Weights of a small mixture-of-experts language model, trained from scratch on English Wikipedia: a shared expert of 64 neurons.
Below are experts of layer 7 (counted from 0) of a mixture-of-experts language model. Rows are named router (the router's row for the expert), down (a neuron's output weights, with its number) and show model dimensions 0-255. Each number is 500 + 40 x the weight over its row's rms, rounded and kept within 0 to 999. Numbers have three digits each.
After each expert's rows: a language model's description of what the expert responds to. This comes from a sample of Wikipedia text that the model never trained on.

# expert 32
router:511432525451533569482596537488465496529522573460549516571486523498517481434532450494479476527517463514460493541427501450479473527496524468507545457518540518434541472526462537554540479475446500503453427533446402542506473546534488479448468475433548454447543543487497500457514527541511476524539493509467499475520487518496505540504429496448496448526508510475492481530513540469544545545541534398528484534408542524427567507583508498484516474466533455467479476476525501450563489479518474520529488498547487503629557471465491481533488497481410546516541486528429497433465528475467483488540451465559462443495466540605440526497546454463534519458462601573526492507484529501529493476544552447561519524489559543458503466512493542553529468518503432541506499534571508513437495396443525
down0:483489541551514498473478454532521581538534527427467499553501604515509484485459474545513462509544530494525560512494463521480495529484489503526523470488550516451455514480460481536497503463475489488535436569536481516454427496545467546473500444522506430519519434534523540493594478471490471483516541468518506451526459440397548491476499428496532479563499513547519453594472467480411496533488552530516507506385491359521502474473535437511543476460524474502512512545488485471549520483454527545550510447469449461545494501489515517457539478504463510484554484435554463506414522434460491467540510497518502557508483469576427479451497481478533538469524506495443538450472516509445503629538487481555510468521471468445536513458459571551491465461551521511515475604558575458542505511579526
down1:514502519474543523554565573497541496500427509511470525465604428501461540470486500434541476507473456506513481576558526465478437485569503523509520516447532426562473460474487523441500475426442455462497487500513552628559523518531512446494432488464547538509460502512489539452483466490501492492463534540480454537457478545467511530488457494569489517556457423484512501574458438530503473500545504547526529619508453546583488493493463457464474491494419527533562488437542464458468527506486476507534474526519559485441451471570548522419472483505478462522520510490491493506506462550561476519531470453523538510457512469435469483520604443529465458570439530505492474467514471468475438505542511490581489542447464464552552508520569508455539530470448557492488448480535504499522525609486480
down2:579529525472507463438496521478442512492549507514453502552488504532459470504470514450462439588430445535487478507478435529511578489491554513564545543493491498525516491523495552504483486493440517476474441497456451563561492472486468463494481503533483511493474491553515471616625510518458467519450507484517475559467489457529512518441506500567542522553497431424518541479427480512588497470506547545562511502526521480474547469506427593498508547530492528552452467466497502539439488469483595442489550511521516495513534450514481514501444470487501555510414434576461486507519457506445564491493506556510560518540508447543504465486466509513456531458538403515588505521557492426500555476514472431509533494440479544483534525514423565453525492499460487532486508518546579486403468505438465
Description: Colons, hyphens and pipes that introduce list items or titles, after including, such as, titled or at line starts.

# expert 63
router:495502460504533529456483493559486552497558537489506517477439531506486518460449476439492536504554481472478468471505501483499438508476485562567501541481525451530495460526493495481556532500451548523464536492481444510513562545437459449524487476481515480604549519444494418464522585547463507431483538534516504504483438514473532534536404472474539431520506593532489449580509580514487400533489475501513424521465478476473542537558448498487468508480505512519573548438533490433525520478472527554547399539464553506545458488463486489495482606470461479522474500494518499442479502497432470541557523509525459501535456599508523587453503529451535450461604555507506509483526549516507475450514565549538518540538514485519557450514500489591508590529494568460491483464471508528443546447539514
down0:527480466464539503499527461517476527511546526468510453482521568532495488475490535459483508406427492486497513534480474501512472473476481471557548483505621413519544442579459509530451473561495465510541443563490472496450482553510522564515409567558501481533545510462513502510516473548491488462516500479451479519536482482515463530472471477437484451507447436432506496528574443509465497480565438551514502530524488543532550506504465497505476487560500427501616505478517448490494537528488469467551519560510469532475474596450490482531483476494520459507335561474527538504515560485437457571505527494511460528496430499515500476527497544487593404442516420470504518509443544520475541452499509480523499524545415532452548522553477497538483525533512509526478510510512528422462438601535533
down1:471452434540467529495502491546473607473504500511524496515492469505490605510483498467517459541484525452516504492522457533454454495500573492551538473545497493530510497467494527472507527433427523490544528498493483611408518490501443524512525485464552489530523513495481451449498435442474466531554452510474520419508479505557499463491535575446464489563527503528521472496511522473513550542468492543503420458576542463479497483427459539534448482442541516446400414511501443425472507535479511540503482436520468561462496507505543492473467499499532490490478522422569556449473515420586470605545513523470601528450482517521521544460482539526582560585506432572490496476559455485489497482524519483493511487526508479550436534544530499478545450456488534575499473407459523483518503560489510
down2:515454479478515473466495552523531556462523454490454531469463455529562523503388564458483517511520432433535466528493527416446472503435442433528518526466585463523485494432480505534462554557471531547531454507530547565449415494535512469546494484530462474543434578421574473556474566621451502443579474570510480521480564541481549509506424486490495447543481493449548419544508492425460510487533534428487476581482507517473470464523512483552545495489504444474585535492511516470433493567484459499523509542508469494520460489627524520532480560462525509520447478467502529485468554503483481485470472439582438549480544513477433413532483482485483520499488513508568502489531496440525523472536492510493500510480475518547493474522516494529536535495495512502508510521582499474473456525521492
Description: Connectives and relative words like where, and, Who, in within narrative sentences; semicolons in NASCAR result lines; military nouns like troops, forces.

# expert 38
router:490501505493524585512505553553504528440478527479498567522497520570567529413554488504521451562516480493470426521490515519466477498481464629462542533488504515510528473555440499534558565477450486565524494466433533514522546572499541519541502507446540486441473500504487468523464533506561459505488567545470467473538507525561516492562490489499488406461534452491447548492545483504492465477504465460528481550478496536524574542623526477540496492430485503547516495487445505410484532557595466502549457559387497494506425466477518551587463490482471521475484495514464526472498490506486573574469470464460448496481449555601458504467496480455482494453476523493526511486446504480557519452524506500510490443514505490475601474451471465629509552513463454536486539467508514504476469506461530
down0:521529444524461519505512524526482568454590584469486442569487453476487447461509539567550496503520547435535421474470465486486480463494493463535517490466563518563597530525498544506528485509431488514477494507575530491537421507472506487567502464544561573558466508506606466539480452411486548465461493466503503520446422521499503443528487490529447415480519519489506436411466504556531433514481491469480487519478478518476501557551472508510502523422553470476474522550477559454534462440497495468449480528449484474500505497449546444553585483507538474409556509591498524512468548540569495489526481521522477564465499536525460519526495492484444558453465465465522466512426556530469527465518526621459483485502464520493538560488542468507490480509517485518519495471463597491490502460421527
down1:533535507472552450516489419446475478487518473494483527448570485513549524526492475494507525500417509583572501479426507461491469486535490492407449485490489525561530518489480462492595591491512516592528499485506556520543537457503471518502550489469479415520436463476439568487535457537513529444477564466541539466421523481542486564457502488472495498500542511482474572463520515559538510479436481533433529587489450539448439507468518511548482475515512448568461440510579469487507492553479433490575419509471513509602519441514478469521527481505498497439488601511538446523489561532479515500540490511496502533472508540490460498544463515473470506403440577508450550542535507481480534468440489524482464475484458527568478521561581457577473514520473456448468444481440510527559505510462507
down2:474467477587483480497415417524529533443532510512470465477528496532481460527441486487437427559475502504554461493558512479462511462530546560475526497515448457551589515548438482593493504456488495385491471546481514484538536592480534558488571421481539566491486488523535501487471569448552544460555525513569451477519445529536513482475487527453483450551514468508461462562500497468488566453553485513458585479483455505494493516570473417525482428552498513535499479514539474497451456466494461476536415499480464442552484509523546517534478519521507454394484475545598500526527488521417510543503530500485485504533527454551517527534436469576476544555528449473516443502535477497500542478518513522517441485534481485468494469456570473532500462500462516419497568525492524602543521502492482
Description: Sentence-opening This, These, However, plus which, that, what and auxiliaries like was, be, would in running prose.

# expert 25
router:509501501471477556564486475609479456438611561468538468495474521468494509455539434544479560517545536498552452508494524533494538518492493527530519497462605586539430432497464512518552434492540565540455471530454515523610496529516552458509485514509521483492512500467516447545469524518529513470507515466492431487574473464501540418556489548470490459500491542531511502502549543498427477478432435455438433538403454568495498448521513483478445503523480475523570552447489540523491551494556531542553470537473495513521497490479522494522509529534548540549581470549495525453450490406486484505504428532468499492500511452496438494499499428450512498459515516562529508555419558525551552454519576518445530452545575479533520522495557475486485508519455506458536527563461482434522525454511517
down0:533480528578466504468465451510541513521542526467510542520551515547480540493520504459576520545499452530520478529518547495481531500531493460540496514460515583553520497509474498550384451534477453529462458474477489545477511452504521477491493500482486405442467498467487511523510486504459465401525620543440511559457510511515471448421456502555481564466583528559456506542547478592451507538471503483446479473455584477513515502563441469549489469582536499516476527473494540524531582502449515434484502432525456481492418423426553501458458491422462559479539530434408531427454479534485489472512502492524563507471544476484558527505514482540438501511468515501486482512549547494533491493518476443455455456528498488533544473480513480542580556518591491528553493504470516421442501515554510
down1:510453586483540494476503484386499465494384574469486494453514495561494508484496564434516426523457525530509543474507552403463462468486489500505503529560563431484544465458549482533488474491485516501530498534537498502428589511495472508493473529521559485490513531554551572368513486450434521542578514493495535510404495491521455518504505453489507537505545539521536541500483479496568533547535514490459533462568476503519508480530525552495474461472548588603429482430567416438551490508450545491496522522511477502500444372456480468533520502457433563520505549554451470532494519517495458502581530549502540491502412538546481474504512545470497520508470525432475496521495497523513554547549445505543492450463449523480528462446459489524519535469525501475495456484503478500492531483523458
down2:529464485471560512490440471500521491482658486426540432478543439469506499486488533554543550519471531500545472521461561476469490535481493459541543473523533454589518475507486543486491461481564544523522538473477516503491495461538499452437447525517559468494528528530442520490520510520569453498517474504527525486544483430466470493558531456540466483486553498548506500495461559524357546558466551461455483575397419511493487416483518490500446548481453535545580481486479545523533483493474551489482537504495456474482448461544485453528472487472558556501556518505486482486484496480473501506500512540491483488533525345469506502521494500468496504433480499513440492559494547462484545517558524450468504456536481469514531551483508448419451492504524546556465561555480470390578570522522481
Description: Commas and list items in coordinated series before and or or, plus the word between, e.g. Denmark, Sweden and Norway.

# expert 9
router:573469458428511602562543486555492489526476537488496485509464514531522498415492487524502451464538469462469440589501515453486460498509534511524491492454543514516418474516438492555438553459446495495510472510499498515571464456487491500488549495528493536428483386509555477462446535530535437507526528529483488478558536494534611435572468533434523474474486500464523540555503524501479436474508505474472454488492466518454564549517539460541492392499519489501516469458504532442531571464532498522514447507523555493530461508488485547500468540511463532482564570544512550469471497423518541555509526437489575522527427506487516540457563467526453527508479502551508478445494527496489457448591543465455532477524519488522506528550567529542617513438493465557476515423555526538526551470577550
down0:425499521570508462537525467544459477536507525530466584488493456460500507589492471489478499449425555503547521394541545495476508469542440553511484564545444503468566471561453516457586492508524503543486527483445537505461535559530544488537470459445513421520464563477538498499490504534482582464517536432496462501421505486448462496461515502514505511488551511515474503564494466501550496510522477507457518466496491479551474484483415470452523590511516538480514507504547484551496463489533556514440516536480485488538542544490550488594504492481465430496461521506465468478568511504442485439487433526536450511405534505554490489537529545462498467495542549526499542590489462507550479553389506546495466547464553526487524517526477432462418500569547494447553428576454456427502485481449447
down1:526510546522537503491500468452457546508452537507461583537440470423506462509492527426462534545518550563454537544492501511576553448455497527522495481502508479552509520497528455560475543496444491502568437449511528491504502502532477525459498390522546481518549481493448466446498507468568482524559512479480450522498484503536518437459463544446490473539589473529517516496460482483463493538504462576521521560494533538501449445443440539505515494469525508519465459478415495508474556509561543447551526477444512497575512528478471519543495436466523516512456489548429587573531504530511444413495593508490499473502474504517410459494445534538612586480465546553536446484513488507541470417517517504551535472480488544517567466437503473471407447525541537577517491506520476495462460444438465
down2:477615472487586516559494500613558532510486462512475463575514494462505484504464503537533538489489564497503556504470514464523505481490477466494507423417491457485514455559424460522475566521510487473523431492528487540590492492488531442506466503438524518474545533500501543485441455503558521384505510424515563493540505467496526525515526467524506505573561435487542489541438538400481475517479536559606474520358471507500518500547521522446532537520464468442598469475451475484490502525515449526496521513480522524575564541556550465525469534480445424454513486431483524526570511485482511586495528465530454509540537545483510527440488439451554484565498446520486498472534478548482494449489514494485475465457460516477519442453479509469531503488468524484536524515483491524533510497410464
Description: Subject nouns and pronouns just before the verb, often plural, like they, These, Many, products, estimates, before are/were/have.

# expert 18
router:517504446441539538511518536515503484533462538442548472484461516497510502453477490556490511550548421484474505528442504524436505391516442570504582497482544550522487509487502499470488504486448460528463512583484464516459496521488500458545415450509556521520491492451537460477467554536491482530553579480495441512507444478451611478518425518493506446499528520452569523468518570492514478421525538529451455454445469557477576527551480457532494422434477498535543470475578554494543554453543429493569510538553461539513449529487485484499505491487462528498540577506479560441483475491467493511520486510568549456483447502485464475508590513457507470507530566565547511516489546527532510450506570529532534484446539460597595506496522439531476520543574430471451532511502516563518536481489543
down0:558568537488449536446569535548488480423514482486489492498450447517492444571549514485501507474487431475435529472473408393546481518454531483595495511568479427495550555501423506516536464486562496506535436543448474507529519472565481513490499539526482549488522526494467535536487549448505537500446506486491496497453517524537481480538528459552481491511525553548512557501482412531422453545510483543562505508597475445477464449466512483488497554510512513507493522453491440556484511473451508465520502476445538485461515466490507509529464506528479518553509612458505469512511436552519461448554511552484551424502569494544477500489613493489548415539491525526548569492516548461521518520526493483545543416506487507536451536499560448489542491435396433473466476482451480548463505458468436
down1:529551526559465520499473458475458499495446456504497466540468518456466536531516511428509556504549494535476516577501475447520527493519554550481486552560566415480530429577466508496549506460477468554477553508444479539536563468498546561555459490481494514467486543525504475515479518463477486486503448458491510489544508456552560517436496553514507527492494473557495482467467484524496495530488438484516537476450583425502452453561425525517481577543590462477478475502493477512518541475431508479540521467447461458474550513499542538575506446483460515560513530561509457519535475514488437482463517427506500495455539490470519531496436448573487442534509501513495462433470536568397516462537549485408537470573495566463472409512551502598507478530487485616476440475477437495584489452466512
down2:468536514526463500477497538474510528480523466477486541541467495472616518452463542489528550438504486455498453453540546501422472447493417514450476560531506527476512455497468509447506580559465518526508530525507503506501558467589506459437518510547434541432459557487493497454428519481489478450487449548504538477448497564474489480575461531512514526520446464491457523545452430468570439531528492541522494451519543449530508534534524458502447550477512609491531534452447514427566560478467490546469523556445530528400530562461521512530447619503513495513526546507505483535425479469439513586457494466561516442515489500533507537455483482575526515464554543485456524436454488542486431460482468532509470549560525499558470464466488519503442477454459506544471529493545514503499579521499441
Description: Prepositions and conjunctions linking a verb to its object in plot summaries, like fall in love with, grow close to, married, against.

# expert 44
router:475445502528542529551542452514517534527524629439462488540504539565454456401458471481480519504500519508483469483561469470449511404464500557498545538487457485568492504470509553523479479451431531501514549510467442576547499539511500432470430448452517442459445501528511425508543562547502541437452519411447462499540574463551534518519430486520535400460530514522455532490521469489535452475532499462474416491478511529489552559484471516483539520470540448505579491458557520439507485527524479511510492502470554512508417453461525470450502499435457533524515565530520489478461507446567524470551472454442498520617483556535428476515553477449513509515520492534475525429487517516525533501492484455528534532458483471523539439544526457545510597497503491458497464531537480565469478527518522
down0:461554500590504485517526511521455447537491500507484532508589480526483523541446423519510502500481478450491511486506483487476575564518534476520482455438405517525442497453557616515506423528510516435505430503456493502453475471522436444515459448458502488522512522469474537475460430542523494463571522541466444480546480452514497542474529563533463514496547585510508528462593480484479476493513455416545472481487488518485528483468542445539495514484575584569509485486512491448484550503474499483540465493460569445513520536521557459444516439512540531460597531512503528412424466560418382511520540491439507470484550500478525489546520534496512540497445474499512475545464520554508489600511500529563454416475556461528497514475505534560464475505540577528546500477513441513545481486480500
down1:473492466450497484448569572465505451499463440468519513545533480517518476470507478510522498499516483436482454509521519485505495497535511453474529488534539455557483444497533474507554563495452447541463485509486440481450474497502547523531477444476495622538503455474485556453491502476587433518522547396589475521586442538540509525491515555499521474552519467524508491504421519531455463466491405529538456458450469539476481530487515496587476520436526474483427521512498459534505506512472511482558541564457530391482469521557510502525629510485540492482532515454514506527444487467476453543470488464508575516548601412433563498493478467469531462554565505502571481608499508468518457481512540556470504488479496489476518461497544530468551557510431507407463490498462457488505574492469491
down2:466466513415413534533530487507418530481479505443480484515576609584533530491547377478441438507537486503418533545498538485503495477609519525562478449483483539479488552522468500508535488534519518489510502527459534514505634531491506518535517459538486556555496548489480493554568514433479496500477547511481504535470458533506535518450515477546437483447505480502456557509511525542591558518458530486449455503471532461492442544516550511465379508471490501512490512471465405456478463491505543482562480501554512511401504470526477561544517460564470487542498488507527577534521497431513473446498553469508524559427485514482529461443515432435522488512449499452560494528506459481531463464550534505472438529485469505470528493517488534496492548501510458417532457461564534517481539454499482
Description: Periods ending sentences, including ")." and year-final ones like 2018., plus decimal points inside numbers such as 4.2 or 1:43.06.

# expert 20
router:469471436441530537502484440543515495501468533449533480531491608526422471476492526476509465542509471517562455516490504454493472430476474545517526526480525490519486524467489506472558498452480476516561503564436491532529514502544563486479447509442538529574538537477517442462437597511502475523471521403464495518529514524449622456538459544435506471483573484457497463411565559528522470509438445435475479551468568552469542586534461546520578475478502515461528538469466515403549532491573492554502484543539513517535470513485597483544525557446444503546533518559475560508490472442518508542541502495523545473475472543516479513501486500473518482472519495501492487496576556493556543444494549473532474491529532455490497417453491433522514548491505423546439434493487514529500586482528522
down0:537472574489454529506508505534496481469506542530523422555520498523411456507508479536518485441532540507439453503408554563572464459459437574491520476562494514451498480395544548503567496490452438442517513544466470440459511521526494486500430518514513578525507455501517454501511501505538544482568449538446460502506513484566442557569503503455478515490499508590423496503529479514473467451498531520514591471532394428547563510521490582507500530532524533544436519422509495493476544425500461484552479531458492548493454500502477472505440502518457464570518474517488501588520472515489529536525525464504516507516412557496477506509547442454553519519492443512482482514501471528464559528552586497530503517479562498488553531495460486427551561499515476522466476437427540457505470490405452
down1:495490469489547529445490545544528519465440421522572459508515547464523594517490523500496532466472385500523470533454595552521508498499490480563516497536552466545494533536504552467511510459510556441462513463535477487471564545495481541531508495507520448491559464401541473464441515543578558512570501488500491490517496476467495521536568505509459541471485526575518467518465481519516462457471493512527518508515481500496429517564512474488547486499385479589498521441494490478480479538508475571531507527509404476534492419424496515450424515527475430455515507466475473514531554476517453449433503515427511464395415550492521486565475494518610549432455493497480442582484531529503469470476505471497500503437496522499506471548527489486494554464584566538498519530486536471439482514590476
down2:454470496482446508515497563465451475498456521440475600421488592503485440516467543504550579521463581502429520459489495531464567502475436480491446531463505456492476533517482574514553601484566474518436482510525504492574477475523497456586404500512501497524457506549512448503458506520484463525537486558468473462490484478474504496579485481548517494458510493555502610474535495513504486460504501540529462437513543453522561464521503578474457466526450510481589519516529518490486532529505528472501491484534448495463483515506493444437487570510483486518464498423408485459500519491529500530465518585535539492411522520475475478510515494436518499441492460546449545509577548490537455491494502576572450511528542516526540439554528526509490400529523491495400572472505493472477537545447421
Description: Common nouns and city names after the, in or to, such as city, world, Atlanta, and baseball minors or majors.

# expert 56
router:570493484549483535516551514547475576525480548389479498473503541466508476456455506532522542495509466487568458539477506434456534490489402531481478516552555547458507461536501515504517569486507519448540484530472512516480520506539438485594566460516523492471477478533479424444508540479552542478554515467413532550548469558552465487490472467551534463504585497546523514509513517474520470457498481472535436444451515559428583489559459575492471411497446462505512467492480571536479516473546481536588496484511523543553579482461412460496525472490531481486511511527526567446408495477458555540497470519534509472560486538532456450501495542466541432473570477514515432508601542487503533455539541473493514479416499504500591431467508502506573518557480470487502464465461467484536488486535515
down0:490495452432503524557480480468515596548591509442422527582538475452532513505439543534473540561473455504505482550483525515497509532515538511440488446467489574437522542439480536539510521554402511562560437467477410500479467488529545513497530462526577490507530529489520505500507462544478473519559460514468467534500484472454509577555513496525475470500507511462476518510496449436513473516513540559489521472485507499458522508469535525516468483497516541559510546529475530397491465491517464462414386487494472474521395488458490456423449465589508532541453510485512410594493597475467482478529485520502576487547472440490492501513527458532484500484503514494542512539511489500562473419530518480552483523513521501525561522422453493524432603559522508480482491482501418476502566533515457
down1:459565499490537504470510465472466471507465506504503504547510434538529448539469560508439498505549458454457448515516489488508476511482547525499468505512516412564536478464542490509547460483574465541537495549503520409510499552519566502477472525577542532528512487577451454563452437498530460496597537525465548477472581532509467457474510494462480561436521510461444513569510574496496478495527512448470476526495569503563427411534446440482466483476566540466484456520518510489582435460440429552494530504496505549498540498486463496515514482491513484527462544499503414457478520456480516522513508430536511493458520492529485447484585461553445478568521481609506411534436534488462514487469437474527493501527546548505482550506472532446495513481508432501569568394583527538486442535540478
down2:446510510561496436543538531449401506525488496464477458533446478538463469498516486538458519463537448464482444412536494591520561532530537470490502508487497563485537485551477516456570539476483450490500491475410493565498548495483468545585493510490516549490529438496494450456553495435490529441495499520437491514532528440575462488474489504492491508521552458556586449518527489502447405457405492511464454539531498577521493411524517536483515502506487471541510536486533475527502537537505418480593555463477493489501492506485468427537527539465525502524523510556465538458475548505506588511523486486474540464549473514425487493495506502559506546484544580452460516479512488551475538464454387494528459610429464534493533562573545451466552554544542485512497491500483514468445541465449462
Description: Cells in election result tables, such as party names, Majority and pipes, and the dot placeholders in minor-planet discovery tables.

# expert 13
router:507542473504451559561519480482476485514543551385462470480482564473507449485523444452478429498534455504455480545466483478463459432489413595527498520503519548477519505501453483494583556483484548538469518539500516511523463491501513488583475471540496469511515538506476433486481552547507452544488576498525431531537493512504562457579491533468509463487577586418500493501490527500524454537438434485438520493508536552530581550587514504483504511492568434517564476457467564430511522461550511521506446535494498481547527459471540573532553513565453495469541490515431505487472471487449540562505463469580466503494427552530447548463484493500521490499530490549541503583531569445534525436492589452494511510493547511480574488519468479601487544514512488528491447445512539527503526497464443
down0:491528482488365491514486518418536543517442472495508515540502555472478477492475447420571411514444452531569451414458499543486514499508470394460522460509490478476512487544507517432431482492442476508505434436519460504498465489445488481537497481504440528521519533504504465504491510512531524494433534502445496476506462456574502487477469445491576522518507458456563511468496563524525483584506575489507503492529573523494516439488532538483474437534469488462562495497485552482520494502561516516505543487497486548485475506521458484485500585480532581495524511542508452557545511456595504486431444473523510484533528462506456510466460551537461489516511497465547502448550574449503658466518526511478497568479588530499513583499522597565460458482561521527496501464493506526542491531405495
down1:486518500510443445511424557448463514542563515446514547412475480531462473473511420456501453570480549492411574432449512521481455514433476557584494515441516523489586506529521593476507562504451454484467551538501476514490576461520486421490478536553464493486536535535504488510520462515534436528610508503483478442506524472570597517481550530468480520439502512567548498469507476563587509475517524476481560456539540503550588515495467475481574490492550487478500448429425459435509476536486510523486518441499522471487533498379511524472536498461496482444499514532477462485475502551482472602533545485494575470536489457548474525465509536483472502530485515501502560505534500469554490460557523494507480527515495497506507451574465422478534540496488442460480520408526532458505487469491497
down2:505508492434465535481547435539475541479517518457544475482504458527486447533489507500543535546410547501407453526554530483541525459398525565516465503414496531434437520467525498471499565539495512571479525453524546517518473485549467512492602528423473486519473446519531451515482509502490487522436474458538440530506506418469522486454425504508512536525431532480464486531496400500412428541487475547463514530522499486448529557535546501506427465514558535484502538464557505518518562525513446542515518535517508565508527519509518474433505459499463474466529484418472521532537491465460524458516534464515531450477547549476569432446519549528464498462512477507531453526473482492472495509598442465437530466609519485494500511506510522481561484527584526542509597433477557576541483467525559
Description: Abstract nouns after a, the or his, usually followed by of, to or with, such as agreement, tension, relationship, evidence.

# expert 21
router:503441537481548501525527460558464511519492510534585508498464581544534516508475500485492491462587453540461432453454528513481536534457487462588533546486551466542485444521495588479562547490518545479502490461479401493530568511505468462454541491529536504472457430431563502485494524547505522448544559471489458467497526430460554481540478453494549426556505530512479476518501510550463467469529485450539400462468444516438564502558508447445582528518487495527521486442506518433481500505530400524543493519509501517546522551441506449497585554513445542477493495508454545492524459468475495556523451462508490537471473517515504511499480492527548445515493505529578554523530562478566543457451540527602492504468521520468542470477519580481512529584500490478535478425423438559525569468467491
down0:507535538415483561568470524505490525472495564474522516467497503511490430550525492558465576500572549494472529511515573418517504430484476535440489490433502543470461420502444418487459490470473442548509454540474508498510460546483484482516493460466440398532442433520458495513477472524575577451548397482550429521561511502483514567395452529498456481451519464530510521493521508533484537481516512507498490497540487484497533534441504534526509508524568475542487492496468526533559505538509501505484488484529482512455565477529507555510415528533438500408583417566485465479538483498487491450502521583549563497472458466501435556541532584522531475533492484501540499434524490436531552510487481563464474552504451561505500529550496513442505489401502534450597526492497499531520486454509504
down1:486505473466494430479504493487461482487581420446455509510444454465560406502448515517478511478465456525459496465476495537449419450551520551556507499614507590487536437468539487602461450567458520492492488558535455576461505542469507480453408532533502499523475564512471484445442571538515460459427520474563502480499497456520394524460502476528428491499518491501560545586519514466518555563530518502470475490498505538513472558510435460524465487450509529560501456515470488495448497467509487487517515463436514471492504568489498544550451474469522492518443498516475487507503534551495481513603482451449519464477555539449523493530524575541482531478500540498500501549533493520475561541478463577497573462566488539461397500470535526562538537455538470542499505467535471474582477496547519
down2:442463457497562523486461518461592463540493459515494518525590497533463525472506513527532496480529499493432513540500567506494500542500513505519495597450498474484454475439504499524496495560486544566504515453486554509434455478543554476461500467405556533458517502500495474480508492531469546478496476476450475480481542469464446464511426499509508493513481487556471473512473448524543526513534463492430481504511470498552446475498548512538523541565571517531517527515538469481485460491498484435576475554474537527547517527506470456441572510517470496504483490430442530465405519519393476503546526461476460585483513509483514517603532519493529559540467521506538535523492513410533528486435421471433454477528413410525448510505541521477533506565512554435484437497441572456520609445602564
Description: Words and counts in accounts of crashes, shipwrecks and Vietnam War fighting, such as killed, crashed, PAVN, "loss of all 35 crew".

# expert 8
router:501526441502482494567541495573506607577514500515511442496469553527481501453462507496524532498535487491518475551449547467515481542470510477508535548478560526514554463536377538518550568508462513524481433506457447562513543545473477504501502508476509491514558556470499441468519553502508432432484518474468439522492495557538538503494483504499542468541513483517540431480431539529573420479472509496481482516456438531460550530535509578533532476464453502466576551493554546435570566460548525493550486488494537545559545513500483515493453571464460560502462495520480488503460473468535525527558486445468415443557418579487507522496450452407537514475565525509515534459459530488511513436531569490560491432478529457543498511461569473555499531507476544530486369472497467528493555484464522
down0:520459545514538512486485524389527498544486569449451414509450506542520457509444519510493545498558454488489472521531502533480466414418477528458506486527588541489515545459542509520537466542458524572536498512531461446462486457498499481538569471533468486499520497534517490574603507453492472436527529440580486418459507478474424461488487532488489530507454465519510503489485503515514521496510458444475510544511567499527483482454462472542568518522462464509515456508555534578519527480530473523469497542412444480471494521525518485509543526528497448520452507586537505498534521508532410492552441509459488487558505505544501510500540540502534483464459417532529549517453480485482493453612561520472525434583549458420507473510481466496420509430544429548550477482545453456574522454459604
down1:521531487518480522490513451450549500515458499474499503515498500505514479519500467465538446482473552554445507513537567507464534464500440547472513439526524525553494479568493454461466498526536531500426463486525519477550492402556480526471531531527519410476502533599515443547510486522481586538450507554544567544484531494460503474533452471546460458510514468478550541550460479589547572540517490439533536426463510508403513546507585507505538531483474456475513502464502507460544499455393528460507360450551540522573443530563481481501495510560446466541439492493517494497429483549548420470526546537480484481456465425567526499490573442491567533453514449510514451467480496437497505520487503571420490495426527454482495504541524460473528540504463476537433535509521542531513450537502495
down2:546439563557477489476461557434444506562530436478490572508464521530568517560474442482546476502538498416570490549583498437548426483472441533520549486509501434532521498456478502514562526492474579433527480473606467510438534520526507509498563529531505484470548471566482478418501561446483481494436489539493470503478473500481539491484484507501523495463435395464530513558548577524435561476544529474511508462472503531514513480506534472523474516500514429576472459514462496479589516518490502486475448561460473578512559436470493490516518424557512463527480434509530523502479464482507434475455485454515528494444498509465518469560463538511519476514545498558453557517540533436396503472497487543487543513554438517491472427476513480521481446527478535570491484520514548482505454547601464
Description: Pipe separators in sports stat and results tables, mostly right after a player, team or name cell, before numbers.

# expert 12
router:493472556522511573509571429505475488507520525462511460586469535501481494429457520509496558529573461527569436588494566511494460435510476541491553515463493428527522474468491527499473592515478535532524462587480513560467504466497491470473436469487493484479452487549511462410489548520471451505511499480465465529488488576534560468521470497492517477549510495477484488463516504536545491506448468499509454463542477572475469483516510488496510506489501437471526536476547487496559473508477590524532451553507527518506475565437517523549525518455393559548539514505462570472428446503523509539462459574540508477464496485639489518461479402444575578525521590516476435532416495499485560461575541507516507495512502484460554441486566516525509545418511497549468514504475483547454507465446476
down0:569440481500534540541513510568413524567513446500524467484533487517513523478438562510574496476521448522536500524512498493519539547436478492508458506478572529480506494463438533539501488480480521532470430486525492512497418484460474441505545441539443453523535506513475532485594416547501459522561472500541496526454443502530521480491490492491468536499574590515488456461567578485566478495478419508502470475501510494440521511557405482579484472556426493502459451445529632547524534545514529538480449473474543483519450486513521472563560534561504487493505477511533467544517564594507508504508514586443490424493549455477508503519459491510483526484493442454538491539459555458478450512441515503443461572437447501529564503520489515465474447500488426542538465551494503465560529453476428
down1:510584512498518471484517456500459502464433453487523560474497528466535458492468471561488503427473515515512466512455544455526407457493526423525448508469445481502464486503492523540484540489459587504479501493566507448476390539614544496471465527520469454449485492526473526515429467489494500490527542426470525512485452544477565502508487509482544504466518477567443485496530425507455525528447523412535453445556525533519494462475527415471542624502509463482546501498498489542559490492492522499498476484502542413492559494552507501496591519536507587520497469512470462462459505487467445526500470486535485527496521536573553496484506521500552500520483507495492541574488446457522505670530534519483402478508467517473512401559551509465532490483520468545486495456541614512501522533471509
down2:431507443518453497503478536500474438445536499521490522430491448491527564406463456451457552463580506579552426481511414464522569503558514520483551512404503522528453500455534504507439513452464474447524561491524518513472512530461469553501485569530437535532478460469462617521570503463475487489546511522507396477499526456554534533439514465473536487514488563471431520509521419563454534536489534438567486495565454552512520525523533504428484508475506540514459464445548379517495456517496479467485473439507498553539465540447503454587517498436477559568550472473514551498520536441442484474545549478459505490522499500524489468442450456510539544488568455465491508512574441574498512490511495544526506535513509472482538488488526479539503509478549546489524534461530507560504487541494527
Description: Dots and slashes in web addresses after Website: or http://www, heading markers like ==See also==, and infobox words like Nonprofit.